python train.py --n_experts=80 --experts_per_token=2 --d_expert=192 --moe_layers=[1, 3, 5, 7, 9, 11] --router_score="softmax" --router_z_loss=0.0001 --init_std_router=0.0326 --beta1=0.95 --beta2=0.95 --batch_tokens=131072 --seq_len=1024 --train_tokens=541200000 --steps=4130 --dataset="wikipedia_en"
Below are experts of layer 3 (counted from 0) of a mixture-of-experts language model. Rows are named router (the router's row for the expert), up (a neuron's input weights, with its number) and show model dimensions 0-127. Each number is 500 + 50 x the weight over its row's rms, rounded and kept within 0 to 999. Numbers have three digits each.
Before each expert's rows: a language model's description of what the expert responds to. This comes from a sample of Wikipedia text that the model never trained on.

# expert 28
Description: Name-final vowel endings
router:483378450430530514447604548424521522425444577488569539518472508473450573446541453583479454438532528456544505435565502432445446491557534522457483410461554565501495465561513540552488450545463477548474471521545565574485552414477452462517503518460457426529432389561565530460496529475500515566505537537509427559469420408465469503483400458477446414507531436458561504419574546529467517557468
up2:582451481534450485562653480423490533383486546497476564573478479600422517392498497620455481506431581511399527474504460555619477513538520493520511522514521482466516503582465497565447499383504447492511521474442448513504543529512440403535463600513493544600555444530532526537548504452531512459478549561525457532514433547519578492479531523516486417503473448548519431445555534488483556518518
up3:515476444513524485472484531575554487446453617554466521405436564430428502524513508514521507458472493499452460488523510504431552419453468486476470456536512482452545573519560435552530512449472461583527499512561599418606634538492487529539560448626449516538525599456582469420476516631536452529515508472475430519487466500464472560491559503412541439504565430449528492430511508479432432517520
up4:503421466480550504474449461389492426473441434475446519575548530385531450455458498471482555507537473504474544538483508427443432512525467602442439529432435541486488590493506517547423539481571529482507536650488553499445513506422423480487485548498502483503519452614487622514492491527461501510497316530435580497474543520505494520488477572540597541516542468500534474574543518549523496557525
up5:546493462453537463461485533416538610454497530467479576486520519453493456509463520475392580596508551531604464407558451504478502597498498515440479498538457549458438519449433454548476511489468525473423500508521528458502571483458380499436512505504546484468457391557478480561466481436420438528493508405477550475390481461318508481552504544517529490503582497483470475405469543509440497497570

# expert 32
Description: Space before numbers
router:452440539443586499446526532440567636426430580484551499520507499447432545438513433561405459455572394446479457451541500452472484489600484490531418447557506576507542463487527463482427473566476640538491470491519517493371528459507528539554481548470484433492455522512530487449515607444397522489515507517491460572536460443476496496504406447522443434456480434522544550485526527550465524498478
up0:491492455481509552470442449500483537530541529557533565514462545481541482525413507466504479390509469544454477533464414397507511546537389448464601527380440439393548419459442521475468455533610525465518548501518507523562444435550462441494540471546538538571476550507537478499560490528550502507480527447518529551579482479504515615632499446568503399576404534565516494506547467535498442552459
up1:488476585425514519476556401468373530490551519459525516500504568533478524425496557510470481537486485454470415511539480434559505491504490485506468445470453520400498558504535444481429507471358516539572518450564579439501496444558568496466436573531497500480580548578486493565642487480489539494475494469541580452518432557594440466517486509517457520441523385409564498438487452470608455470480
up2:546592580462471547450443542497423446559475480437560524557410553641453488610466448502544510540506519545569493527513542467492493549559443536516505499451453463468435557569568585490452540532494494529514490514473522585449510556441597475506539530471530508544494647418544425474553490403468581493519523480442584539446538441436431465465451501483473512468472495528462435477492491558438605475497
up3:589489547568528503494420511421511433523490469362513427503545490471514544470518535520509467493494500470519404507488409456471591535415458441551439475528471539481530401542468499527472526475496597423538439603552426614473512464448581525519421509556525490476504376524505534487440495540464465492522591490517482536426607498473527496491564479489447491600552510417398521539432503465476458468545

# expert 62
Description: Vowels after b
router:529378482441550493487535580453555542461472574519550423563496484494484537479555441552493472437568453432457426425526561433507491490635437548533451488475491558546495493567508471569427452522436521568527473529513486550455508442498539478480513570462478370492406468512500507455549499413451458543518471610532533525523381461462428544486553430548515453484514410459551533509593507547477450513438
up2:547473496471508513485561480542541504616519569453541533485487502556466525568481422416478485510581489377451490367508492547520448507505489488422491569466530587492463477488405480503541478492569528473515517521467586491480408463570444495420448525495494509497406554434460501492519446439507402428418525543557500581561551478494565532503499430528565542459445537514501608505454478629448524414440
up3:483456539531554469427480472445400547507539512529496476497526578505579425507407373521509542574449472584493529496470542443543523501459569485451485486513591540506480521571465389454605449525570481472503546520474475472441522500572547568524661535623508559559507517462452473493570439431516556514503546539550468505531449509499524529523527497520474543541460501467520487527576588611406552483456
up4:553480552387499461543542505586487390607495490538417486448508437546584431484501452571483518489476484551528558562582507512469459491477440377550472517447414514442488464548493520395537547492424473529513551488512466460572568511419445505569527551440472551471532487519569545522498479679448468519434583472473467552494510533446528488459573511531558493566516475455548508563494485578464498451481
up5:500528522457464502579489421526481471457451467365498471527573465474466485471619641535499531503558434518504473507549401457540492507511397499484560494515437474521467482586475497481407531472476577492553487516377604486472495549594481545553569372453456519423501533513407507485456577530605485558509539611486481498449417495479504541479501487456512410552495486482485536507470473506445527501506

# expert 59
Description: Ce/em word pieces
router:522437525400630443453567575457566538492471609509534448583472519391519556419548520496422429455540531545440469412562471513423454478530504519535442463540476557552573515496491573534490529584433550571469463567481508550386541452505498506427487534496464434438460479559496430453490490502471519473525452486501454580555443474493455556543558477469426438470492450473457454461606518505447518459470
up7:507476537486526520488603540428578473543479495623456597491492490438516462397471488475440489362612427463478468413478528458514458521480499444514492505547471530425570476475423442441483573426509576484471470556503407574506432558500485502498504527468473533494527569503468453391513541511539527463574444435512460474550538540505495498498382540532604526442509551469430472548605517481543534435505
up8:553490493545446390539438407441530482526449537466428495502553595428488571435564545484461498431535496467445503450446534547526552518482459575490452506596399536550415522511543515427513464586457455547448484585483511394461462478484591468532574573540544483536514418496491469478543539484567536546511441587469468476481479579500519530508527512482432454507530528450364460422514415522446552470449
up9:541533538462518485491459500481590590505489516490550418572404513463520427481619555530492543447498428509529411486475452455522528562495486413601480380518575448549417535437462549469460529474527531526458487602617541512507440431438562487491501528521447516486468504457518459558572495519567494497534558533543416526486504467484527542510484418430396513550503447517570464425514426543558459394495
up10:560536558485611491527644515418557499498506504472575503554467432513503460454544545389477463517499492407517515519562552450428556494442442464543527552551406432495478500465514536555485435571487518593519518589573523401418440516411433526518457516494438447559503519478465517384502489488505483533510577493466584431540446571521531441443475556518464586564445537471461481529490464447567520486498

# expert 22
Description: ar and ter fragments
router:526439501381585471475606573400567501419476587504470449575543466433459557478479420588380458456517482527446474482488537418480541456529577533550462533466478585552571490485464548472442497539467580550533511557500484554513553538489508591497486557448492456543461458537475462429548554470469481498514508559486464506518415429524522496579521483524457452391447415566560455533554506555514469552448
up0:458502573488544463506407541616619432370470475531436521520470507579425558477483526530490488509518556472455490570514519553468524500446590571578497577476381517426554561566443478576512440582486485479473548505566480495451466580470495475395433552482435471443509481466513462487517502554483540415430459527516507576449563424513463478485591539538528534522477516537558425526455494526414521480521
up1:494514438527528488541433526532393549496435478497517528528379543506476555493405572475432404478598446549501491544464458522545536437544551510477557424500478413492497493545520534570524451493491574517532553556524538529525405465444484511423573476602508463582545469552546493441497470513481518536492436540424543583581539560472471496428626501471557496434461511528479477501428476549523474416369
up2:443510460517501519499583481560479576476451465406474440569526566448533500492450518522508596631569528501388517522495509516442520461511456570424527480427477463452488533557454510495451505499479452522533495505475434449541544508495614559509520609440546491486509519522534500553510500604421520424541471513604434408375515542478506391443440514565425517493427535541492460440487510618500491504503
up3:442501482433532543476460492522472447481480515517428424504499482420387558518534487479400544459546512505501429597481461525465464563449548658552487495475589468487424395547550509502435452531533483509492480612460463541512451500397483535517536485463595563569478529506496495523472468429570655462460470453445462490457503491434498514450471472546538464414528548482515503402516513591429474514465

# expert 36
Description: Letter m pieces
router:471459486459541503458557547468595493469403518481557447555498463442466523433512522522452391428487483535533478450567558534396529479517482555537429472481547571517536479488532477550464537541493567537547412498473535530411513446430485502470499565416475425439522463567511513435551620435427459571473460585439514587443429431414500537550505473523499385416522453495553550473514512569450498433507
up1:518510523414472468498519514481498470407450401489483424510468386499394507511573404482497463564490508469595439438536548464514529424454442462513481508585479525563473463492485457536450505434460553522619465572448511531603477589421477522490505523476514496515623488416531542506472423529425531553412480481521422483465442423499496466515532566472508439583468534522524558534488421561515432416524
up2:558360501413548417529477436478474428460544460536501536522598546434506464553450469496403462476569431545481456516525536501468465520586464496490525493484494532533540547487463544502493591434476410425533417398470552484522482494405505506532535502419434502478575465509405518510548484486434372536547474538420590537450503508503506470473478537457457506486506570365566476509445427459467498482441
up3:383555491531510531595478461587549490470473530470494472514426529414441462485484428461426513471450433504525554574484529573438567507501488526434546486493480482528512524601498450498374586512538454569418443579511455541590510500608531532539492421553608474440538435505491467474533541473445478538495526599506521550484489505486524620491580419450450499536501523517499498421515473422413454542500
up4:426543520498503501507458473497446462507508544466400471526446536526505512509497582454477462371536631553471533555475534488466495510541391439546482526472504448565509599573492543595445453445560536580488454415517521541413539454508532500511489509521548456508394527515498439581457567551433476545548554542486597484500534532449605497386547468581467527552560461482512543561563529413553493514489

# expert 4
Description: Linking prepositions, relatives
router:477527466448507448486509505465609564401421609475496516532539535535441573437524487539427361473523439460464448450571571499445478521512485515531448429504504530510541554473450508493509479566440628603412520452485508560498508478531482545542485582493496462500531519496535485505511539491458480561554441562487420548537443389449454546529442458485516458425477459436505551556609572594466495548446
up5:559565532480436471569488560534575523462452502458567557533513534416468557533525450548462582438494488452368452493396489552562447536504437474584466556545455415505473547560508515454481474526432438597400537507472500482498437450551535486374471482477562507515412494490461623415455545516535564520506434467539531554475560479552556519487510498506529455577540509435570556508496516469531540407466
up6:535486434493508473508487474498427425478565499499468523611479456483397498389533539588447511567469558409472454479508522495491495437509381431370464488579564565506474518479479514509511391517580518527508580476561440564507439455581491543487569571525500465527477490464501522488523521470514534547432564456484517481542613576578492437512540473465539553543475408393470439424498498532472475583501
up7:418515484470457552530453553535575491515497440482378492563559464557454432464575480462543564527575460539481528542535454516582410473461524523482511395511510512546510537575453570571452471544523562541511593523544465494592522477487434469430517477485438464557555529487499633544469459415496491510505518445446532524512504506593436569510417609460566467594496474431448500414492506484457564538436
up8:451471485534412474545477414531477582532489482510462467533466530499522475511494526521556476526510556525460500577425529487494555449448474451539451493440463499438467470522553562528478512481358538454521554551555498522414483487531460430465541460522588518673563595535518537434565456459447510510496576504541542613570492441509487425550610516488563527489446481448377494485561472481564431463577

# expert 20
Description: Mid-word vowel pieces
router:483438477474514476499575432444599548412460555466469448452452520472491571458545479567472474482598434520465486428533581402491509480557469461582385388523556550482498420532474510546431500526463550532409496537537525517539503478411568538525457618424471479569507462495491543477510497486438575494493501557444434582449410454552454482534489498539465445461456405466554469524549526578469462443483
up1:512369511482517390448470467553584595525441458530417491468473492498514440505455545555489528498483553582521509463508545535510588478477445406479526516539591450458459578381425544554563530484564483468429525408481490492528514464506524458516468572566536456493546498431477527490498443443550503505517468585569479535535506452540505507513379556558589472524423518432528635473572572518475532525515
up2:491506461475497443444562472417597466383438497423525546432541431479531502453530505491580528393424504489518516371493602497494502484471587533557525436463472518497461492438552492610523484539487559430454535563486559469521523442467489489528578535555469574608471530498461471466499407486501491558517529539417569464507604423556519445517571549468488536529480401504517462558513447540549489421534
up3:494455424535492454502447381519569560437510487453549412465519468435476502546574474512548543554533469525522541499488491493439549462497550458586551480454512496504540536519471509473552517475551449484471520630553482448516448525534518443538520574548515489473533574460508582526461458463556497402464571494375416608455518454453422500568514601461478433549511477543468531501583573504362424556548
up4:527546486550455546488488468458420481545468494600529431555448528549490490559506676595480439473561493505500414530455531442483542549486589493558520499472528550542473478586460533500455615549499531476467432605492495599522428423405486510558449554533474443420539424452473441528490536456507505508456418447535471539433470471538592566497499477527537437471454490461557547487559440470454503567512

# expert 29
Description: Space before numbers
router:522436444427552474498505515442560629449452653496504524603514536445429627386526469485470509424487423470510452449500468478398521511568491495472480493534539593493527465505522494479477455628460566564434454492510526497423498455502471511522506551462474483449456451464508490483504518456356460489504451532536473532496459417470537519545438434498480457389479435535484507544528481532427522430503
up16:400523476486440481546500405441427466556511539478603467436431504544512417466535587475572510493419481503457478488493440518415487507512526547523596503497552514564531603474456537547544619524454484517498443520567561505468468481425497581509452434495453556518454426584447447441549468496495520496463491536468479462591432512551500566518561645494463516521584463481501471461509479412577441511419
up17:442464488550515482489464504416515517531558446509407580501516456549530419560476427548483538524494525542453525501584374499466529403571479421488410497573525393487448532606499480417595498372466492471568510531522528493518517551467451548533535512523598505567615513426442454515498554514560506511523513457477448462449440562446559546509517484585488533537485489431493584478532455407484524535521
up18:578536516551436514575448447497550494501548541549527579475512432497501476455488512447543475532470498532554511543506505527551489529434497556504522430529589491533478550563557485537505491422537475475497557388493571463624538522490458534461564483490521481522567511451462469448456594527509538615571520575543550429403439406437512567417515436459462404441484504518466570488553517516379583538400
up19:526418521533419490522422393540533476447634517534467473566598506494446496614514528466480543502534458569466461447489574533531571471494558481503532560458547497541448577466507498424473533486473503430490467477494579464453383534439556514437506451412524514481507458480435511438508505520485398613472486503574533494483446444456507531514457442532483494600527504425497636460591475500438510436531

# expert 45
Description: f, n, ra pieces
router:440489513459524525433450552459552592466494539514498467479485485492479515397554413489502402419526468486479451479624468492498439488535491530492429450528531602544564470527547446455472577566393515534476420479492494497437564493530535470538529586462486434558468465543520494486531594557408392482537499560518401551493436486444426560572474499574542446422440429463507515522542492520418523456418
up0:469497442539451440474518468515585515484561465617504503556503533451472495477551417490526525491394470560483406566567415503497468442521476499420488494503503467501418529434495449415386485473493563444577620564506493547527517556438544500518424525552489529492540535608488395459576466454501505487480571515456436539495533567462532454434415499516518446459433415511391454563528489476476474543426
up1:529532482428542493427478506476494554489460463576545481523477518523393479499492441429504545538464476544489447409519518438539426505581522524542434463547702435481536368422468469456537533547506384526541422525446447505456537586553487507507483511496530523533538528481517521507544475545488471455493564516554545431483494389525441549530502560531569516490454527444443408557459538528460590526416
up2:498493566505566503504519500547530441451543472539471468534402441620545483432532450529482485491484502476531564433538555519449530465540493482530551544432517551471457551486473477492464540487445427555545432509582586486568660540423496439447528494475524550384541481479526374515514470565411472471505500460485568472498603521546461506471518513470466510630547461404474497522437374507554463467503
up3:416515465577530549562440495486572546389402511552527433533543492601526495499519571515527553505604508441504472617500518493494516448537560482626524482442543605628526525412591476479462496521516451524557476442513533443407541484497535464501521458527498477483535566478480462535532425512562397458587420536563549445494494505485476461464497462552497442456481516478464453465471572541539435577490

# expert 6
Description: Word-final consonant clusters
router:419472522487500475470478547425511539462455561500461421616467502457442549429489446492411434448522497472500513433626539437398484466646499479522444493438450574599538449597487449447498507540458553477421577523511523563486483509487445550518536531465496496513503462529468561394513543484446476513587435533451483520437441438490465538510453456457399458455477425501503526454591523505491445536440
up2:423480506546534464663525467455569520532487474504486543431552591609570486477486574597415512553496525567522438436560515457511487426471542425452563474476552496424474572516558455503487520528557538508469542504469508540512496504560587475457553537542466593537416527510472550389527481459479437510441469527449564425527452475509479501588446517478543548445426542513507472542584491582524538572424
up3:485504433448465530532511620526551541395510474423478492461489477477530561588537590458449449511503446415508434477475601516492524450556436495584408486472481435482482543585476531451401521418472486457543523437482430550475468429478516661443568472488530537519455422440440548522525460561501522506488595401493530553485498502467444478519470415502544521429426474451520536476522565466479444479462
up4:422523605504564553482474528458514594518471568476421577556514483508535507447499552563473541578560469446568572465500557480443599613573513473507414491486550398422486488554462483514464493448465421511448530506441586477538539473490501422501558495414520453568494518479379538474468447491528508532574520485468520401487451488537523521509470517445489427434508448489587491531498570391570429470541
up5:523597494569411620524514537486495605485486522537536442546447425545484474473528428468512516524493534597507459517498465531530489542469416519554500521462452465513590398503463545563427449538521567406536487416518564456520498552540505512421526499572517366521506455580508469450521591425595543518553476486458470477498463491449531528435526426536457454459459428558494426408545546429470441519519

# expert 56
Description: Past tense endings
router:497459505421551546472577536484560564455440552480500437603513495466409565454532436506449416423580435470514547454570491471455510503531524427550456432554502536569562473525495515511462593542470538561508456566435452559443554466452480555501545552453476481460442458519540533464525581428411514552585484535514457523502430458445492556546472425503471397465421434542537547572547575539431505508419
up0:530559484537527421516533408506571452513575549464454520532565499434537501483567523412365504483514525435501459535580458493508534488513575517519491571573556529561561468550499443518568482451414473530506432473505503559580582473457513444501530509507481477530396542533491471546495394588475558430522530473433512473463452522501544456472553503497423394488511616485543647400445522500480487454471
up1:444557606530494496552447449464587500479430526484465510597480466490506519475457452396507427606465476408481494524547527566582553429484524592449496453430409518488530580486503521604464518552540482520642481467517478489468443479455419455503473462464466484411509558531593569562469455444464476489476486451473436533503432510518494430487491536431576550467467501496541530457600593549447487510544
up2:483419495507502445483610466446464572556477501399458447508486475502418508517439553370529501378516421499507572497569427498514456444540522439479540504500486491515529508559474478438540576503552502473515440510527459547452463536558473436535527487402506557497484427492556508594454560496421520457544529560508508491440508629512409533514496467466530437554531522548457502516499599521397641547466
up3:456534552496467496543472481452471497470383547541508527453511458520522484480451534464511487502423500470428420480579525450489401433518517459440468547482520547507477564507477545484496517432489426571436406474479503561423521446429580534504539535511442549496523501474398473506472591522451577421645544577572606475555516514447507601459577497543451410496491463565521613515432525523511564501555

# expert 9
Description: Mid-word pieces, common words
router:486458470417574601447548562456548540444447552483509483545472503416448560442565445572453436459560445484536549411563557444445510491550486476558437464523496540550556481513476549517446528581444549554465461554477488560422564448452521537540554561455441444479441463522522483443565555443415488534528518556477429564534431440454495541557431423551484423437471431558514508548565543576456460465459
up0:496555505439588589490538501480584508485494529466558458448509552483532602527504492479454538536519504618514468415458475491515491523524577472502487487490432424403482456473406531577556498453465424471518527529540527666526516559420585450489594471536607508501539447470492508513504471521444472549516473494446546542501489386488474395561462439475514536606411518431554549517494437474441536467486
up1:447556406477453526450541437421502553467520447448438530470476543443409510556559562572496507530519545593512488481543447513546492511573493440403499484533476399467495516529442519536513501458427413425562563464565529591484538470521499527496513440500541440485394507523492559575516445435441581473490478583521472452508447511496530425515489385586631457506434487477557516457520528548428522573567
up2:481404529470548426519524579474534458511453489449469456518550575479458480591485501496477581559495484573534479500463502583490463512535578492479543553643448555426517518507477476573536539473527625561534487472417532487596538459402502543518443528415496502496467562423487445498513533532496483486524499537467532477492445550505492519486425587588460497379431496573474442364460574528454428495550
up3:520502491496531497442519578389555426530532554515486529483508562520455503437551489432562564550489485425604372492511495408538428507510513502490525470499468450488511577375411426526519508519509417540457424446537562486490463471524627513571490468538558452567530480358552473429552476481453476531515541452449494518512462416530488456591520487484565488513535522418533471482501552612509537467442

# expert 11
Description: Mid-word en/u pieces
router:534398513443532450444513490496613548461481571461517413494511465399489537461524379575500388402534437457480461436549533540479484484555463497474452468516512480434497424410496503505567520591452568588464513575513520569454542453493513602473479597433490468474407485531447464442530519452443485509516484508497406579494411511467475476519516516515524492493427400451541439530504470516425519509426
up2:554513486420434459376494472491462428457472476577509503513542455509488497483480536512472499539402535428518339466530488529515480513422477613437594491539572504544609467456528521466478540501469519556522541545532549487482514554478562526595496522525596481444530531453428481412493489475479550440503531525501477468539445583516575487462517509538394447481537472588571478512467508443355487451416
up3:505499487485453452525615535533517558482467418601562482561487578464502417563515511509487481519501604431446429514488468517370547508441483472552468589540510532398559490457479486457547443507507554567539509561461483607468614506469539444514544560511484463462539484543430478464448563475365528461466549525559455489506444513507473486551466530492417455631479499528599538540496520458422524484538
up4:513532505455517539421493458536468490492420507542527461517473494439471470422458579600478488542484549469465561556554403529499524478547460474482554461465535551488582447485443595446457388441407480438558498449530483452571489576413509472491590488493435539572495489558462417510515494438562529472445536587608568517555514521515509549457531624517466575461418444406511496498602463488534511461510
up5:429440485526509478524482554543496510432546529538550524530595430588464533486554576502468591543497482464548524472415515580512533565459459452560496504504559520488448550486481497445488421571412486452572468549415427453523588577382438517520535473535507464585509480490508563432463481434500495590477531587472535481383434597501499545455515536496530481495530425469502448628500439534494506539407

# expert 18
Description: Pronouns and word starts
router:512421460438569568448561539446541568424445586493521426575454496448456555443530423569467479455566455500532551458569556430432512501554484480552450443533479554549555453511516555496461512558435551551467469540466469558450550445471516525531572562417443411485442479541540500433534565447437479553546490570472443566505450446462508538561449442532470413441446416532515515513557560585452461461446
up2:542469558493463489517530490487534474486473558571520508479505488579486532501594479439507485481445524430606516522464595493520545538527507505555531486430501470472561533530601561469519412444477496533485598508446516505442453659444489421474410597472470583421431473506549513493567449538506529514493555590574476502476494537631475492439467515460467384474523462527520489576509570466415477430416
up3:484460434467520600508540409546529484557597473480475598582536429520452500443531463517502507451446559478409442533540536385498401442468532538496484464587497489510598521424518555497510414481426491591456617543447515513482524540509546517528439539538570423494472467559530565512592457425541544517574433531483490452510532459484523491521520492544474401528414517444547486419418477569501488481513
up4:470566485463576554571489482438578528479468504478444545536518466531503517428506438552490503402464476490495526414498614393447516460430476498502507438467361477596440559471445471570565482557456468441407450468534540578449493551522504515526517476551486403487436506491422537580475513437475591547507545502489517490498470559476526467491536570532429452510493474512544380484494568598575402495508
up5:440476481473498512565508531519554615493413570452421388480496447550386503456500492434491507487491437431494484410591517501538468459534491434457601450571555530553544493486530521480528495576482490492560490498633481506452455485488417497471506459469504512460525510482446481411521585443492547593585503459478508546527445483371555485409545422475472445432512420443466569556561458502521543515509

# expert 46
Description: Verb and adverb suffixes
router:521482523367505513479588497497546520466397557510494429565486500484421543485575464552494379378508502459491515463574472488467464529588504454566520399547457548495495545500530547454432506525477565514477502536501493467522578449426472571540574566484485472480449439482544509450545523430471495556552506493500460523531466421419549608551499436463471441467429462539530522580568551526457418533373
up0:421509541538448520521437465490513533445652498602555476535477434516529433532610489505545492593535546526440462556481495420498471388529546552441482498445465604500534491568461494531499524431484602487529577531532530449421414387490474511551485483450429479495581514558554508466540467472503478535548486422386539458492544589501521569532495552558494450514521480549482496527497525456558434442425
up1:480429402530573488556448464477498482449471507474527407514547438488430475612523479445528509463508501438440537495612500481536581650488464503506516444554553571479499567544421525442532494482515454484472579518461507463492430411418464480501518463546437444497446446559472424486539575557430456576538549497494520448488509420459404561461535520534485560545455548452509450587455437449498590560516
up2:461541632433469534511473441417406474521495531363460543462439452498514485568579569474525374478537406540501558489520501500488516585568439552480574463512509547542475512561532546481432528508499381537526499570409517615473500427539468531458528520525455500508486464500516522478578476469435460456462491498426519466570442496513478543557505460536492499554462600486548501438480479546516632461444
up3:514611532402552553507456498511486528509515504442560605540400525503529459570422451535443474464432496531603509416451472481443484453510510523553598461492553510398505540495406478515436445478506536545462554422492418434385559383548476412501531514528527556419460473573518537479552520457537452480447511445444489503501541593494502492479431485506523588528541536482486500426528521541425544570499

# expert 49
Description: Letters k and p
router:511452452391473539419551528481518527444447530528527489519514421520462574401495416569436441418528431542517528416547527436447473483549494471502437455493525522569466446531548544541509490547457585528474555499576526545449520424445546485509561521434494467387412444460519546416543498449434477499491404517443425565434438473432420587528471441567437442453488441562526547530507550534479488481474
up1:488555613533445477505556488383456418526558464487441459499489552488386488517535531518609520450491494590587514519466407482452459500505441440532497505537449541469525466463476547440513446463491569532582477542600396514416478603618570471554542564580521519532504505448527506499448434514515486478478504528475488598529463505440474471512504568480448480450402509535491511440552578494480393545474
up2:484545477532431471483477441476478507527443477510443435498500559477466435504481543521547466474505548492501470442557440536490509510401400442507351424496515525585581477546493513386570486492515579519406510527431445506623547565562528450444410554508494475530427457546467502486473478494537513561407528407559427437445460478523568570544457525454454459484484504512490577562403460453579471538517
up3:497429515466488543414471514536437496541561429577489524511523538517440503602569507602429469520462503502504556475540371490550508534501484499427529399526434587479457443575482520487474639558565477534611509526598516482444487425513528411424496574506434516522552498506452461458486593416462524533484518535494505565527572460536493472558458501481580494489593558541497502451548531524448578527553
up4:512602483366506523512491434443546448501468608456537428553474556500544553464443537517472554443491486485458512467460529542556484636359491428495578457535486595488503498465477560490466470549512428464503470562525536429558541492383543468489541523552524511475364560480557517519442524565566501473481428419506443501472452537525493498529501500460467492480587517507626524444479471481506491423441

# expert 57
Description: Line breaks
router:519505473447493502477489513400559606415499562545535452525481497399421621461484387518467482473563426519515537458512509427407473511600491549541479462518466570562547524500475577553491480512469539633430491551470552511396551436445529562480500525457485365520479491569533554527528519443396509481537488517529399561434435470453427477536482453515518420468494455454490509530513508525499476523481
up2:511437442412502447542477458501541543467434549496493473512480510554535448453589457518456461422506459466595442470524565558467582566538495432454416520465534546633521369614536449556444472507460535492501537501562471562500549450552445526480524557597477452517504463458479548439457510506603540462554418447530467449517459496487439539508460515553439479410420485513459451456484493576542570543424
up3:479505518503356492479527471519569448497564507556421510482539449481411454573497358440511503466509443422459440516446426521504507572509512504517427460509523448472427567463452564461509608471536426418485569512479465467527525562499519532531420509536409474507399529475469442534421578550534392484471513460444467468426489575377479502468476452444499480495514461485494571464463555591479517448519
up4:466460436504567561418538527469507564570428430549495495479543501490512532501434606533467409574523523479465498557419520505439531508547479438560639444495503360459455560520480458519556451458547462557509496508526535496423498528448473449503539584503449462500546463525444509462549552442541519494424529406458498506520525481412544443518556437474394515544468360448492421559466536504503546427540
up5:490549538586474501496416495483450561522483456556525398457446501495587409509514392601453583503474491393520465434462477540556514523451421530551474479450545491493518526491461499549569509574513515511493427534417520566413595522438446500427421614539507533482501452487488535492522535516517398531530544560513515486502639535454440460578473419512458473498519412571462448433484509454477533486545

# expert 2
Description: Word-final e pieces
router:463426481438516537421484513429589545475409545538522459536513555506451552465494456442444449431527509470516427410562533481476488446620477473526459397458573557496514539579513526517487475519371528574502479520523478556478594537408546536459526611391478500524460503482578502438527525522511502535525491511537428531566440466445516523514426412551482459458506445482486515532532457585372434532502
up0:497590597514572427418515492431535486481496497438582504571554529441457536432525503508498475461430519395522528518576559466439459433577510552496482518515498429523529606573552598591471448454496404544479446570560432524571457475533410520478498558511429472554552496534449529545457543538549458508558392557471562436463492465527543506490430566566479577461505546536487472498485466535538417529512
up1:474399533552551414557480437446541499462506457520358502510495497510506442527530570647455541578503518569577454494540574429528524446451482458436445526508450594476420539490477485510486449469511523483443484492550414421421550522485449506486535469408515513553514570466500510456503517465397556500514542489547469456523491558452524536564482423517472500464529483507489446479552417542385475643458
up2:515485533496521524448618433506498429460511576477548440458491522574558545438564433428473504509447482520468581551589484528487598472496507495543393529447503527582573501505512579529415567447390465449460526475503481476520474547433463508451506483542559511636548475511493455534594517475492550482521492532553500504576475519532535551508546443450467566490592432542463635465496413453559424543512
up3:461493523469493525522437500451633481571390504530439543424469415574544448529491585459473469446519477421590504533546503497557557526568489488505437440475466426483532562404508412481419472479416448436499514546487462395499542510443453385487464527502487519543484525488521512491558532419485538582564504401582527512545533484551473416489451467396469514458467460476494478501550444544527461446400

# expert 0
Description: Mid-word fragments after f
router:485468517489523509441539533451555511411500588543529461480435498441468561436515461483440498418466523555502547423539514440463548458530422505524410474558521543566548537474414480434519425598498547500425488565435518450401487528551527536464489566400478418499453503493521488429470560418427452513567524483479394572498461446545469601539475453550465454507464426446410572501520504567423451514439
up7:495489443502434492500519469496526517494500526437474490591468516392482547453479491456449639468563391540487502490484489462390545480491454515506465495437546484418461532490423511473421522486458472486447531562459546432491498552402480461444498509435448474493470377493401484418504461550397456502506476504528469426528458557437516559627551504560477549542489598549471458477478606460603466482439
up8:465544562463517457521507422497548392588471445531597467426439550553394489390492420513486534501459464525450516488473559506481484414490601523439506398474451491483514499484470546486580483505480502461433440471578482596515562509628482423528583545516528501499467482563443524559469461535497443519541549575426515523407450556503453474587511559482557537563567456485478425486522500543500574567493
up9:551557502496511479473405461446430429506521498574487480472418519477521524473458475452489491537559475538545549517509518627441460497524612480526479455475517480498464492441518435442568516622554555576468460496460485436551398444470438544524467559501454482548461512562457576422478474568540400497575440491428498513412427596508466559523421521441563472510469520511511461575500426631475474434493
up10:466500504522553491493438577469517554538531469560540506524526581399465566493527494510521494490434454507496532528475532435420435453441381571504491418455463493485483487563459535492622441488547496535524537476413601457503475563514511544452427576433493468645540434445546442555528450493486498519466506531454354485504537432489603567568500470514545476483503537511504560493446610490497467477400